Experts of a small language model: a softmax router, 8381 steps.
Below are experts of layer 2 (counted from 0) of a mixture-of-experts language model. Rows are named up (a neuron's input weights, with its number), down (a neuron's output weights, with its number) and show model dimensions 0-191. Each number is 128 + 24 x the weight over its row's rms, rounded and kept within 0 to 255. Numbers have three digits each.
Before each expert's rows: a language model's description of what the expert responds to. This comes from a sample of Wikipedia text that the model never trained on.

# expert 112
Opening pieces of proper names like New, San, Santa Fe, E-ze-kiel, and Thai-script letters in transliterated place-name tables.
up7:132118097154122153155127174140129111132104122152126128151097107137128170130156117135141133088121121114071163162139134119149157168098125149179115131113113098127145131133190119171111152124147125107134148169096104144117136146135125097117160113139136110131118063076107125130135112123170146187145106173140150141108137151118096130174109129164168089126099129131117119134137134114173137143149164112155131117135090156122102117127137179155120076120118103128118123114145135132115140095142130097103113127100140141154105137119121157124142115097052158130119136103109108133108134162076126187
down7:151107140140182083156110142157144135116125129146118147136116124118108124084100109181126089119149148158129117093094124132135130134121145129112086140113127174183118139110135122061120147132113120119180134151118151101160059161080113114141108119099117118138139160131154131131102089114127177115125148152116135113115165132105111094156153116152159130128091134144113129114126073114092132143135096090098156097120147127127122129127136116104148136162053123120139122103134155106112163153139125118139140099084110095147105127123127188094138136164142129123165141167145149125102149109129133088
up8:116093115080145127136154140134149102137162111098183147139111122089142084155152156132114111137126128112119156115135200117132134157142106160107109095142133150121139153107152075130134117158128139120140142103118162124138085146153142153135113149166132123131148132127152129125120114098155141109121129146086089156105143121133156131114104120143105134073157135155175127123106163058123160123164121130112143110153161123128131107141122104112059095118113145132143110129105137112123154132124146161141112088116124149116120085112089156187140130110104147152126124098110133150140112170209137167
down8:086140120133139099089170151117128107103131128114176130157163136121102080104101114122074163118139140122097137136136134139180157062132148088136118136125163126122130101152077123156109127105131110143141062153122160116133093143111101146100140131106137146150133173123102119134130130122112100115116160179114126115131088131154126074105139139120149101125163098149146135140103161152156142117100102092132108189168096100122149127120115141122100110140109129133136128082135147132147154157114116069170115146108162141135132153108158169103152121150151160141124104118150145167123121145143116154
up9:126177125128084134153130158092138125139121117154116128154113136125136148152168149114124131136067108160123130133111160133106131131095150142114182118104060124135117114097165112120130111061101126143083140098126116111142128130099084100118072088137105127149116134155119153176134112153126132131108142148147117161167147143155110119154151127147148101115129101090154148137181132112140113113127097081094101156107110112131109121146093125096097144179115117120141114164102135118127090147163100112095128147113139124102136161155109168104150113163105125158145135111174084164119132158135124138
down9:108111098126151177143110149161116108153138156136071138130122135096131121136151155162154038143108132144148151152112143122105101118111123158105177113137127148087174094094148090096112142097131127128165091136110116123104126097089138135149128166096114153125102142110117083150123139124132133122131123100120137125158120152170084122110085142159094093130149147157113122144149150070129126127169130108113124120183139177115112127110084152142142126180128115101132159147115121136153111161135148184111173088134130124122131144130173136098127116131122139141117114139112132107133163109101142128
up10:166103150113135127102171090131168122149143146126155131144143148096118122120106137112125107104078114188122121105106188126147119135160124120088118144180095125131094127088114090131135108138142150174133119106095118121153137099196155122145111140102143126116101139142127140117146136097194112135143104155127106124201099146121089127137192091167135124146086099122157100110101124115145128168126117079070119135127116091114101132095127098159161147141146140119144125158139143130078125112113111149124123160111138097141111129138118139124145115146134181139127136147137121115135118132105119145
down10:125176107121126124147105132120100149171165121140156117131127129172132125147187139114089153118151140166136150125092138154115103105121126131129113151095127116147146126145126116141137145102123135154136113136127121116148134163140161092171115168141108142135111107123088088091136130089124139155130130141141116159159147115133114099142155116133131128178173109168100104112100141157131101088105074127109105128133168138094144076150118110129107073143135128144130160101120092103117112155134150177150099175110083120083120117159124099126173119102106097137073128162078136112157169110113130142
up11:127133108130109165161113123098123133113159118095105132162132168155113117095140117135170190132121098119146086142134183103144153139096123084162107164124099126110152138108128114141114178123078126099128173121108130129118150123126124144098124115160149115109116093158142110175087117097109142123126133116130159143133151144101108153173164129130110147122149099149145094100114116125064154123134098103155125127116150092130104172132088118128108140187113073133102095148159125167120154126139142097153133071138116103141125121117105088114104127105086094126119123133157117115125130171156128132
down11:119061093146133159149147148132095140132136116133132111129107172098153131145108111147157096207118155155110128127161136142132110110141114082172154149176139129139160122156119134150149092136133094145114112149156097111154132095146158125130129108146121101135173111133147150136153112115122126092129120109167146158160096145123078172129110132154093099116092127136147126102140141114119142166161132154154109137130096102114088152147107094139142139117167100106114087116153148142149106122068154095156141147129118174106122141129144147143103066170137110152134117133095107155121109091123125130
up12:115177127163121159138154108132120130135167142134114173139130134092171138166172117115134146079117115118059104131112140132103145087144134134157106106138116093103168108132162151113120159119168117185119109128118108142171104125132118123159118099132130096153114110166128120119133108097112077143143154166116101151158119143144139106087143139142133126138088100133122135111084149128127122132178100117143079090124088103138137128122122171165110103124120100083135145130146165145151106110154139136124120088122172096115142126074109076114139089126149127112085134139134128137150112125158164128
down12:151136092166103144138111147060124135101135174138111108102132126115079118172138116166124142141112133090156159150092147122131111129103085158162121150141154117136114155122136175151100177136148132122093132063112160105106119090126145135121133133123088105141139089097101160124104136130166135114148107128134125091101164148191143110093148166124091164134102093130162134107133123106131128162119125170134089132127081134133120140115142132186124160169119150167085116103129153131135130132094158087141149117120093123117137142132106119128134134125128108143129108132123161089107116158149141094
up13:112132110159108123066151150121112127077121099119163154094112152131137146171131127172121132140101108138070086134138105105146098148096166117126131100124158088118105120082156161151139135133097122109150108108117144110158135135139123076139128139145153135127142121084149129154081087136129109172166117147145124146147201125111088156124123093142104126092079125154100126137106126187152126123109120118113127143098140137137138150140158084098096157138101134139120155124109102157156103142143125114123171087123144149132094143160117123134158106137171099146124167173131110114143118119119127139
down13:145131151155117104107143092096096125128110154105098122097150076165120117125117146126098138117138106080108153150130107118161122126126133129079142124129078134159143163180122108148150116122103107099121105118143148099134082158176119111152151116115150125136118085117162129106202142178120171119149178146099119146108103143141153107135161133136144148107093121125141121129145109176132150104142123122135132158103173066101127094118147124155140119152097119123121130187119113151099159081117138161136133125120119136185115124125128133107129113130169082137142172109140148105130156109106139133
up14:166138118069125175106150144129138128148106122143097098160114096127111128133135160148119124074097137103113126127170137119152125145101108154126102116154121117123124149156140089115134119116130118103115131126118110120119124154130130177143104108126146160101088118156149146116126082167119127124102127095177161122129110133148071115141172086155119163162103094133124134115112137097116157067091148102147131099134101169114117167144142145131131102118120171121121087112157157131102090105149148111105169109106119119157097142171140084154129130167160139098134129104117127088127144097077107171
down14:117163107144129143134157106154135131117135169165115099128110108117142119167169066156145151148131124162125078120111126145126097127107119122113118128106133142147152126103102095107164134142115076090156090134127152106084131130114106136162139138103131131127121096170107168163098157132138136146162162099097164123138158084174105123141143163129117123140128101058169134096153126105150139113119166139126155161133110122110112142136127128118139200091185099125084115144155153121141138100087175130111159121119146126124107128143133100128102122139159130113107126146158095121114099131102157150
up15:089123127061127157111133138139143158120111155133129124155119141075153112127108160127128152122116113103148126103089112147092150099110129124134121137139150144111135139125185113110136128110141205168094119128147132108116106087159142094130120128121150119097101138123122145128113096149117120126115114068116120101122101157142101175192146115172144101154113111158111109080113072141116140139170143141145155151076140156143119138124085140169146142111129113141117114128179076165106126156137097146112125111119131091096144156124157120130134130138174150145108101153088125158145109104122143119
down15:122113133140114113146104146096134132126097155160129092190150115116125103117119166121116131129145131110142098107164150106131167124120158136122133079131173118122131123126167137156126159171128107129161163133141136161163086135140114121118161091114165099114115110111101150126145134152160142129117124163102111141142140134108117144130143121087125114108092149080136133129097128114153096103157094089148148149141101110050176107124110114151117084107166136128138130165145133125114069168148107131099176098153108119107132121101129132125119139137110119136089184085143103128147171066131115147
up16:138111089146110116149124175146138146104139165168097092147128114066142135079123152111126128137164092148143174138168154128155146103089116084149172125117145188145131112124150143137131143091143153097143099109170148098103125102089074109125083148124134121120123120103105123146135107093125111132097116097145146140125130165169096152146123131088097110122131127087134100125138135167149127140166127127112116138086108160134100168112102126112127141099096081126142078150101134108148122138126144152109145161152144114115136125115101113123150130118110124145090144141192128098135081156117136134
down16:087140140136156114132161150099094126134107112164163139138145125130159086132137150113104147095173101153165086102142142135149064138111139103149138078138158128121113095107114138105134125100145114125138165138111123115105127136102091098110171121132112148135120146141056134140124136096109109115138083152097134087067137185135116087170088115144121141123126116133135130129120121149104145106114101114171113142135143166142153140147134123135120119073135123141167148131116133091130159186121124149136125188134148127083139102138135148154182124142159096115139154098128124145078136118126131127
up17:139129117149123145098092144150170160116121085098175147097124123124105182196142122167154167105135122145154124126139128149093186150137094115136146140134120142138116145127111145118126130116119119125105086192124099164176113136190131156145075165116139093141146119120120133113091080138154091119136123078124176124111143106145104122108108113131118079059116120124140135128120119150128137127109187155104165132137123172141111115130133109118132121107124136089130138149130135139123151127141117142097160147086146154139096118116124128123115102102131166128089167118109127127139109152162111112
down17:127133113118099169133163107099150145105121137094154122100141156108130142095119143169111115101133121123167153115103110113124121100074094104112107109157106140164095128135162130078049128151103129119092165142103138125130127149156105138139109142148158168079157141131100120106135147139122178092159112123117115111159132138094152156143127129129133142161150154160119148150138129137091126126097097175158115139115124080123060133149139130123079124156151135142128112160114103071145150135144108163137116124112168121105114161105138142148106159089120110090123159130133166170132130123107110145
up18:141092138169131173102119122139193119103096158129166154135129156105093139155139133114168112166120141141081079115137112134134130136116121109077106089148098161114138134080122167150147140148137127118130075091142147124117166123125138109144107082113132126163085155105161140130148102113083125150146128149148135122121198117112118121113147129165104149160093114115140088124143146162119115098121112129109130097122145093106107144100139111095154122133107090124096114128154151162142126094137131151160115089145118116070131114112101164062140138121130136089123169151125138109131133120124131139
down18:161152118122122175154133098111117121116147096126174117125134127151152147143130100128158158062121157110188128155150159093097110143100135131146143167089044207167129091096141103099155131126167099143128142096130147136114120138126163130145141162137113157125106131112152131114096138095092172095106121123137099124122099151138158109148125122121149111091160099139130090131145127142080093119191107150145114136130116156131130123134115121133142112131112165127151146100111170107098130108150114131105134113142101129144122160128127117143112110147159087148126114127155131101144153161099133152
up19:110149160115146180071096143190173122108132126103091112159134150145142114161139102134118133130145134132117134124136068098157123132151137186144160176144123116119150132113147103117108153157100104123125148126141103141137119122130136139122146121103131076117103154110145116161130110177168108089170141089146177160181091134108132151153108100114113160121129135133156092141116141104151124146153088146149116134130118187097102137125156137148114106105136100138108132117156092115094059136112142122139153130151114134088104096089132149138091151128116146168133100138128125121101133129101126121
down19:134080094171146130140117151103143124123109115121138134106111118139133133082076118135125103132135121130135099180134141109110156121142096172152104132104123160134104134143176166101130113115128117165137105112134093134125113122120120142086144138142095114114138116162089102108083125118138144096091102126122120175157182137127173116168150153129101167115156158124157089126121080111134129110149103090109146149141161154128115129152156124115156119114139141112120144089136130144123145126149138132114164191138113170125148129152131093129092149133093149147170198114106126093192153133134139165
up20:121114137160108118125124162151159142162094155117107118130121129135124103105150153118111120069098122105160107132130100149116119132126147146074113076149142141131128103158127134165136147118153128078131148077084111098150151124115158139136120115141143116090134143115126159118095148102123121167119135141163157139144139120168138119130155144086081148126113125207132090124125133120154145116110147128112155103128127102116113120112096086127129164098169150056132117119121136150138158148119147140086138134086157139123097121152078111085141152065163102136163097107158120119132139175130131134
down20:128127141110098136134117095129094128081118175096166118157171130099146117142122121183160141124134164158124088115149111120103142147098096095177108164130148134141074159122153129109148102159102135128095135110142156148111117159137117115137108150111086140107113105173093150178140111123134122087130140086095140138102147107081103060117111084150112125130123098116118112096158131139121112143173129183137129119112132142136123104096135162110137155111166158126123153131175133144128141087129110139126164143134139176132118126111116167108122118163132163144108145115112129126078098144138094120
up21:125149113076129117124115118126119146112130121148126143175138144115089119152097138108121180132107115117138124150148131166151116102126163157155086115144147124090150126149106116119108176115112094094126115134145166130130081120142159120147130139112109119150149140096117116143142122136164146073168172108163108108156135116156136141146132147148126175085093122104183144163146166159113115115159107149146124119148151134122117130124075101110114134072126158166116133102142172102127073106114136141165104141127089084104122105130087131116099102156088110133146184108105138145142120114174149131
down21:126128103156126151154124156151155101124115166111127136113111111071129119143128076133121114099136085125161100154079097100109148126112132114122148090100144143134111140141173185134142102147132126107095098145114100114168093122108101090135084131115103120098136165135122091108154152137114115167129143117136134153161079132119118162172122141158129074164111162126150148159155139123153166143117139134124133155125109124136163124137101176098100125146150143142110143090093105134128118113149152131119045158153096110142145126128124140109147157114069142145108156154125115142160156094133107137
up22:133168153159124106099092126132124105127145153142139125122112140112122134115145160105132078103108089191125098168148135114135113111165110083158129142109070144116099111166096092153106118131148137147139126125123072093138103110120120125125099080121146108135128148149143142117174152124160176139164096165129167135165098150179136153134132159127142177125084094137156102112126107154130123111109126130119128122136123126113139142128129137156125131104167103121113146115110138155121142159128146153136135105127176132131143142088193109087178138104097125116134088150127133142153141164136100184
down22:111100152141114119106102169177125114110191118118096100108121135140150102116150140124152165126149133128136155103159123146125148158111076110105114086127132126138119173114114103092092121184202120115142125144150127116152119104133081137110126128120150120140110104165096138151113104098184120118146150139148114143150119121115124120112131136083126177094139137179119100172075136153129130157119158138133082099145125128138107155097163129122131142113134144093131092124142116137107105113154125143099124080133120144114126097165123136155167130149156085101139098137127122104120180074142133107
up23:093145129110122117151110131149144130128111113124107174134142128129124122103148138124127159103143112120115111118141118111138139108116101130145173197153117098140126136135125136105105104119150134085128134101098102120120170147154149113096113116075125112067108129103187149143118157103122132159176103137140136131118125151103110136136126095131154079079125109155071183138130156150173119106115117084119134121075137115141134122111088134111163101143099090128115099159163133194131166124137145146122107147130138110113147117170106129109162120075111150144152153116128103183123147134077116126
down23:147074152126095138097127136097173127120145148114160097130113106126106110125123123115118128143124157124146103165097161135132150104145131140135151062146115088058124173117103138130173104098148112116139096127138156104162130141088133085148123123150135150141133128118141162113128188104136136110146128088128137159159119114126080124144150129122146124154106170123106172123149125112162142137134111155158111136101140107196137161118154154118135136113135105087108169132110072092137132132091120133177139106123139142176159113102115100133126137125136126112132111087102100145110110141073169120
up24:101124164081154127098095105095126133114127145129137096135131143090126148119111157104114145139153139115144135117118137136109123149150131138096144111080137130122122100090111145133151139144143127167167149126131123148166119089106126125094136150127132107135086115121145136136109104152130174088148127099115170101134107139144137137126122130159094140186125112089087107111149138148034123171078089151103171143157125121115136144152162165153126133107113150142136143112145108145083158148100148109074146117169108133087110112149134119114192116111113115112153106104118184149121133154104113136
down24:120151134138131116143177119071094124140091138122155103095112118115139095171142141126128132091093134151130083106128114118163157147126183109112113143170081167096140118143140133163184128117101095095114175158135172149125101164163135122125124086161120133139125127145163083117142137104120103116135134134108137104170116135130124055139135120127106171118145136129138089152110086119153180149128079130118100126122156137117147142115166120106108116142136161126115121134153091118109135152071150128178134134126114125113106120089129129138102117134073117126120162111097136151108131100140101129
up25:157130090078150166154169076136131160081101116136105091124142124125135139128149169121147119136128137150153147154135103089136155158138113106099125077135058139108128142104105131127132148162116125113177144089127118144116113108151137150122132087096128120099097140112110109130173155112125149158124102146152134105154146148159103144101113110138123130104095128134097149116144123147180125166150127128165149145154091140098118114131123148094109127125135082136147134121117104183128152120101127053150156152140140127118089115073143148138160139120103163136104157080146100145131097118148111134
down25:123126135137128128126142149130157127114131090124124127130151103117135115171119108122138149103134192136149169183133114117125103139149111108131149129128082090169112144079114135208093118134153154133124161136098179111098137140129166158129118158104121137114095126169129093166163116108113095103136114138100116128159155098149118125125133098135123121110101119141096098126122122123124125110120127153113121100108112112170159141100125117134172109128146166108094162094110097113130136169094160117103158142166144150107095144124119085114113129123128155101103151093192104151173100099105098173
up26:090099113136126154131051139118113109146122124155090107077134109143128149139149145168201108099141120113137130153120118146106136149131143178130137106110113126146114105108067111118164145112155157142128131153131157136108130075116143085165139191092135121143150139128142159163128132113140150121114095158164136124106102126154135138075131141141093097120125136155154115123129133113118166104111111162068155163136153101127125153161105091111091199151114106112111163120136097139143138130125124180099136127152129133117132147129126115111127136125131132130113138138104130166118106127080102091
down26:118132163161096120095110111146158125115123174135116096080121151139100117145124106132164092152122106164132104154123186137128110111148101135108111164159118128133103164103121087159136081129104125131147145170130137145133130141100100136137105098153110073119127149145149107114128145163130125106125162124084096074093135162123140096155128132112145140130145117081155103129123152156108166143107120083158115124118102123084162130180130134095113156102117114139146090143088108162135143125114132116156161116141146127140129092101145138185153135160123152103158156109140169144088145117078140122
up27:123116130111119150134088105140140146096139167094096115131122122109127094110123142142120142135191116124161114106122157114100134154137072123149111166136127130096133118135116112140143134151155211125110145151108150118120141130122137140100109132121158117178111124129150136099140151133091128161158120172129124135216104097107101140100117127160106080117174142141101136132116107103128156128152117123118164100130135115176091147143130086092138115109160127154146163153085109146106127151125156133102150134140086169109131113144124140153086119133139163122142105148142125158147095200108105104
down27:133145140075120163113135134131135101101108103149074161140171127143181153123134096114121118130123166197136137106122131142123134157145149129141109148096122120140123090104141136121093091166098125101128119102086148126153094118164104096134098093112163144125130163115124171112067119102140153157132131134120140152089126107097136118155087145133159147073131119101148148134128087162164091066125133125138150150103145124128138107178129109147108100161157121112131169159117093112107116113143160160174149146105129096104134125125113111141132116130118104138117123113156125110151146083095144104
up28:152118137124114142157120123148100105082139142116105162152146133103128130091136139145129132153080133147106127142122116098119145164178127155184137154116131146121113131137125115148140109156124141116120115161066152156121128138114137097106123078073144102165156135129152144120156160108075148119118116119147175180124145088129125105129132129169126093119098117109190165124132108064146126125124156141096160126152095107081120140122176117074128113114131096103124132145137096139136132161155125152119160121145134109089114116148143082153115108087137112158149142100148069115105125114114112126
down28:153098123124120113158157104141136123121151083127108166157146123099141121132109128108119098121109131151134101107118133124134109135125155122093112130150145090180113137146095128078175145161138143142147144079102136203143103131116123120123144101149162133115135137104136088118108165074138172146124102133134098149152165124102155105157165135113111122107137150112145098153100140134114183076128140162141140092156120098085133115136120131175111110118114094128194144145114149134187124141103100160139137146096180120117150138149122120154119134112128087127164130108122155132105130089095162130
up29:157125088152114162149136113100153121093125090151120146126114157128122114102136149133175107070117127174126118141082084139137139072128137142170100094101091109106129101145136131120119135192079145104151122115095163141147097095138108092150133145110139135156105155149145153145182141090142138091107121138104105173151153108104143187112116105124117163132176124109135152116092118108138124107115126140116130139107096125152108142145172161115089141119107159108128135150103164127128085154141140163120130117097135094166136140128177114139114118178133144112125130145120113147111119124123093102
down29:142188100139118141147087112143149137107134104106118142134151106116132150080184122136112165112143134175105165147113122134148116147118104135133155094097127145127142167095147095145104109137142088137118123139183095121112113099143137092129140129088127115093136077116104137146147148148151105151116119089136139149114139106114128121116110118161127110129138103135107126107100187115117145170137144130167131160170107133123110070172171099099098110124112093106115103149143093132153132082127103152135121118141135133167102157133210125139139113168140144119118146133169167123145130129088155105
up30:121118149122158118119140156107146172162154117127149113167137161174112134133157141134125109120165138127156142132095118144118121104145100155126151176128138108135070107153116144108107102107120129125073193089096109130132146120126113121152115169147107119130057149129104106118134102139200126121113148127172093150130126203145134113122161126134150127103144160115110153111105100101114137133142105088116110090093099132123142124126111146190146124081102150103129128110156108098126173089133138137142176141116143119160114128136119111097146116127143105100135148120170106140131141127175123116
down30:076126130136142102128092113081147139140128110157106087107113121176108119111127129114102129152111123165137103177082141146106148111079105099080134120135149157157123136136143121140133125181148103129118101133152148142131148089171147146130150093113113143150092098152133112154084081180139119105099119142083128084119163157127131086101088146133135160166154160122139147113098122140104103124143161139155162141089138101125133164137157112110173137122116154167116099085108110141161113120138125128144106156163100113103144092125141126138121159120098120140116141121148163164094149128120150097
up31:129126116077120132073160145148105132179111150139063117089166120141091094141089145142105106109116112085139106119140104167139136122078071132112091127129143156127129135114123101156115157085098171136121128138106148156128123097128086158123089174139103138081121138137137144146143128131105128132135137135141176135183128127176123140081143120117109126137125111122121113141134129103128127106095158122140081171097129123083144135135135104088117136165081094146116112158151150158124099113145154137117140172099174155126128090114118087103159121141123153132156167140134123119123120144129109127
down31:124087110131149146150091146089130108141100106125143167146153156096116122106153110125165127133091105142122146143134155165122159136123106112160162148113131146118135112160144172111115122105139092115122106110129122075110135139125156134079149122103176180143135131132147075130108115115119112124180155071099136124072128098078171114087118120101149126139101111144138109112177112127119108123108107109111147122122159118140103082133158167103159093123145139173133169110086182144121147145126144139163140136115122112110070148154148149096147123119150152123105139109097113116111136098137101142
up32:099139123102151114146137097115148131093123136124089090097082125142157115105119149150149078135125144140138151142201123173138129127163152105057141077125093149124163111139154160122146113113147144136093152089113130066097098115133093105130131106110116117078143143142142138118128111113152122116114084125104108118116143157128126099132118139106081090093127115141159153115111110146153174109111167152122132098127117135101143124137150130156140132116110149145121132162151123179139148124110108077131169098148167118145129123147152066125157125125123105128171119120161160125124117150147102165
down32:116145120163096137150109131134173120105165135140123148114146150135128134124210123106113143154146163152111160081117131153154146099121144143098178113120153147125109111168130154128128119115094178102147155086098146134071106130096120134116123151125113136093139093132162145111145158121109120133105137124153082110136165139153086069127094155195137113132135134139127157119126114123108126106075135107087127134149104129117094129138164105117136112100122088137180137127146139116155142136125066120140129140113102118114105148128107094125149133151169115169099162116139169121110117108091117131
up33:145137132156070131109080147170133169139112099145154154104159124117133183121141116133124129123121149148107189131137158126184099140106141081106120182153142137126077121143131103101131148094120131086128118112158087144145123129159143143140144107104173122114108120121098147114136137103133102159102110181144119104121159098158140141173140120122121122102139083131114111101134079153138100092167121121140093183101119125146141149147142159147099139130095102135135132153139142118120096107173122118145118115078115157135096100141110102134076122151124099103154120151142094127167126146115116126
down33:130139137095134142125122125081131114097108136153134130133113137124170119153103152124138094168112100105129103093170147106102113127152150160121099105139141093151136132120128152152136125147095153134146116147111110156120094125124121139113140126136144142098119140120160105120103180115130130128087147106159135130121092117064139131114146127144158142132148122156103132129142101160149172138138127083110150102082162179118099176171108152102127150128126122149113092147172110123158150082117150086156094147127173098112131102158175081182150110158101124126164143155146180117145104118115087157
up34:106090128110139131168145104090155109176178170126133138091161107093149152107128106135109093121130114164122139092122135108109118090105158120050123080119110130163122108136103109158139102147097149206135131125134127129127123136145193120147114135165128136116108120128144116153128126145141149186130136143168133145133152108135095136154135128150100096136134144116092143142129146110112166145102087119126105155120142106141128119144134130149118147119132142131134136122098132168130125056115148102124080111096083124131144141074127116154175136110129153139143083125163137130128104175153113148
down34:132111157111123106138156082142177121106111136122138174091115110110134110103089115096192176089137136132135118113159135126136133123121119111132150121197127124114107120119118103087176120114151144136127110130150125092113129140079157120127069157124136117171150150145168162105092101102104163142096159167131134138115089116144115150141145141133111103108113140113129137131137119140153152157116129127140136086139147137149115119156088098132091144091162128115168123091176124099141132134141150167091103123147154120124158130111146108138105095127113198165108144094126089137147121170124127158
up35:178135146111155143110130116099154135146108110125094112119147114173114120102154140131127125098147111149117127101138148124098126090134133120128152103147150085138117150093136146147123152147153112067129110109133117154127160116124162128106177147127170098122117143142106135129107178105122087142072136063150102147160139121167113106156143121140195107133146133138177209114129119132155115181131145103126149113106165122123096115144153134142100121124112127136127116141137126175127098130147133064127086140133077156116101102122150131166141117129142120157138088083127135119119086113136113136
down35:162117126141165132087143113101082150137134119102129165103131125105108147131112099122159108132150138124150118118146155129091139131099162179150136150130133146161082161129096106110135125116097138142133161102137103146151120146138105139117152123152123109151121143140121162094141112147100136153113122170116136188119129113127128138122077135111088127126072125136117088086061129147200108136197135120125117170122154161149163122124129157096082104121152142142142143109183090094097126160110111121107155136138143095121148127093095103128108105142124149160111116140147094117127125151113159095
up36:145146095106120132143194157119134141124126148135112119094115185131133177135156149163136123104131152172134102162097105138149101137101135150115140125116164091096113126146136090120131143163154157100124201105117117128144118131103121109135133104186101109076122101173099127137149106127158111114127129116100137116131108171108112150119136118118160149079112132116097097140071159101119088163116137089126088143097174142151130129157131166109135142096123131156142098134180122105115116127110096126138110162137113118067129098133135118150135124157103130128112159103150097155100120119134112147
down36:086146112096151144163125120105119092140130175139141138116139107075169140126142137102128122177099099083157121184146121121123131128118111128130148131091137142114145145153165128123115132119102140120136138156085127139125179146108101128134126166110132102172138151167122132109138144158084096108054105133127134147168156143101129176100111129155138073115115114119152122153141118090113107091184161120133143090092128155138133108176126090121121111134117112141112108101134151162126135114149136088126155171130140128102130146166160100134153138140069100134099122156125152165128099135128145147
up37:144108113133122134122153134127123138137111155130120170133122124130085140175136145116092174120156094155144129113161159158111155137089137105111142066172114160155098134110131120167184129139110142097147096080089157124153161129123135132102145085110114104129143132143114123153144163131077129117112119113098113168172153127113119142113137124121135120119104106130150165133141157102144099117143077117137147116124085128123136115144143086120147157134116123105110141130156085120134089124178133150082144174129162060117137140139117148119080093151152085134164125105161137112125124108156133080
down37:152119152099188100113147139166102111121096122107097100103133122140130172113129166096171096130111107139074143114144173128134129154137132120147158115162155122129141118118120077178112126113067123134143124165122117096130100171102127112142150118085147119095152120089101109163126163089106154157147122082163119155153104113147096120148129093086085113142122123145146114123112115147141107095138134110085100135105134139160093143125105120159105117178137134126161141141151133181112151150111186136096115154159134122157132126149125115133122098071126125116151116147150107124105118136131137149
up38:197124120146100162151131150131147135136107196098116153096137120147147140104117138166123157151113163113119130080172134147154133104110122129115095099147166119153153139111107098124125195144152102171133133128101149132141104111108120161125138154131156122134132129111135164140100105124105146145118112148166087113132131100120088128117125111147144146083140102125170147133107162096141150145120114093145155159146105120103118114103128086091130171115178106143154139139116184149140104167131108118098127115131154123120044092110128112086112149129135119173092126120116129120149142149114136155
down38:115139136145165143154065134159134156098109136149135155106119164073119108128152105095111116089140096142140150139141099152158107089131108127125138107169145104148143139110159137129153166084094124139131111105111169091142086152151152119121111156103130126131115106106149153128179118094099159188204147130156092107097150140145132159091109166116149133130101119120130132126143118160155154152130109122133125118122165108129133093111145160071133099099115124134103115065122135114138126155117134130121115081122137115116082086130084162128156137162136123126147102094118122114116107127139147133
up39:141120136113085137165099128112156131143060120117132149160127129145139152095152133129140094145120093148139136161161149118138122145174128172138183083107127107118105171144180144156119141157103125117148135127115112139163096113114113140119114116131134124149123141152138147114164149075139114116122117142106141138151127103145145154171117123114104149121095116138111101123129101141085119118154175123115148106127146170115145166147134172117104094099117160106096175165123173112133159126160125144107114131141097134096102146148155120124140092172098179170108105108135116080136119081112073109
down39:146110144110120106129124097152126110177144135129114115136098113138137163097131125108139148116132088115105128143150151137087155132118170129117088137180126154091115134103140152117096119112081124140130123092140112088107188164144139135162135126140075079107125146153152151137111148125138130139125140128100076168127133138160089129096136106132163190134155107100101142156163153134143147099108138144103144135127127142122137131150140146107109141121151129098134137143136090102139087120142110151141153132087095129108077145113141117138063178153067130115185131151170124154093134126129091124
up40:138126153118151137078129092153116097123143135097145170116133132156131166125131142122111149140163090145144138131121155124123151138116145133125126096160117100155101127097136147107131117109160116092154126146115151121199059112120147121133120130061124107119157079147123146111123133108153115098137103121147079136138140103109098142188125104109136184129138124147153133129130109104082120128165151125151128159139092136136139118118117115132141107200196138126104106160124094141108114102151161117113132116163118114138119096163083108115164131094128070135124087110099112140123130097113128106
down40:152111158113171112079127150133130128134126145141112095133126095103179097150105139127078121129171117115155133123099113166136129144122129101163131121152114084143132107127123111131140125135130143096147150101063118091154116104122142190116109148129119093128154145145118115095159121109102173165135134144114096114161150152139073151106102123103125190082151107177125144132116124141116132158099136151115120132121155191113121140098125101131145144087156111119109094125116154175114155126110133120124113132099116106140169088129143120129133100117147173135082117128143148084158176160117129150
up41:112134168149145080096136123134141096112157134139159142101098178132146108127130134123156157154137130108151130136115123147124096127146126070105143140133122116125141161159181075124132182086167126116106171116121115130106098148116127070121160113151151148120106116159113111168162131152139128141124143119119122186094086117156138128124161112146129105085174103134145152121107144142091099123125123093150070156131130092104156127137111128067160103105122125126118129128168089136108117133114123111118168097081093129114129111130150151102117112090101157161136111143170107112118099141107146123
down41:087170179079110100161173135153111117155118135116165088135114121161130095183149134098125152143091108140139112110137057146147115092108124123137100139087165159141140119119152123151156105115102106157113106152077130142108162144121099119136199131114107127113117149110156138130105118152108145109105111159111142119123115107139115130121187129133147125127138151126099125123113177122125109126148089111123115113111151082112143108161136127137137099159120098140102101115110121117150076135137140075107124122131111109126152108183159175161135112116165161172131141158114101137130130105117140118
up42:182134157095086149077156129101129139113145183145134146157081144183114140133192140129117099191108103142109131158093092154162114100128090138136149139154107121158110148081176129139127133149150118143168152093122151118137155135112166155108106161116101114103087163126124126164094097152138111110144138130142135153108131122144113142116145105142164085132132122156124118122106087092123155112111115116109117136092122127083121128126124130169106138082117128144121116105088133150147108144143151097132076109118160143129133135146129154153134104117159097137131161121134116146165102138084144122
down42:129123117088124137131130134130064102094110167129111140132113126111172096125153112109090104151150149091140177120127154159129129137131107156125111136106163090154103139120153125128145153127123145122137110112155093069123168148155135125106116130137113118097169146103138138118134133155119113110124167147135160153078167095143162133099100121083136106113103130137128107137142102117167094147171158097149119157151107133117166134128140199139091113098118109135161111194145137084100127118141130101105136144113101119156135135153186140161137161131151144118145092102103130110140100097102090147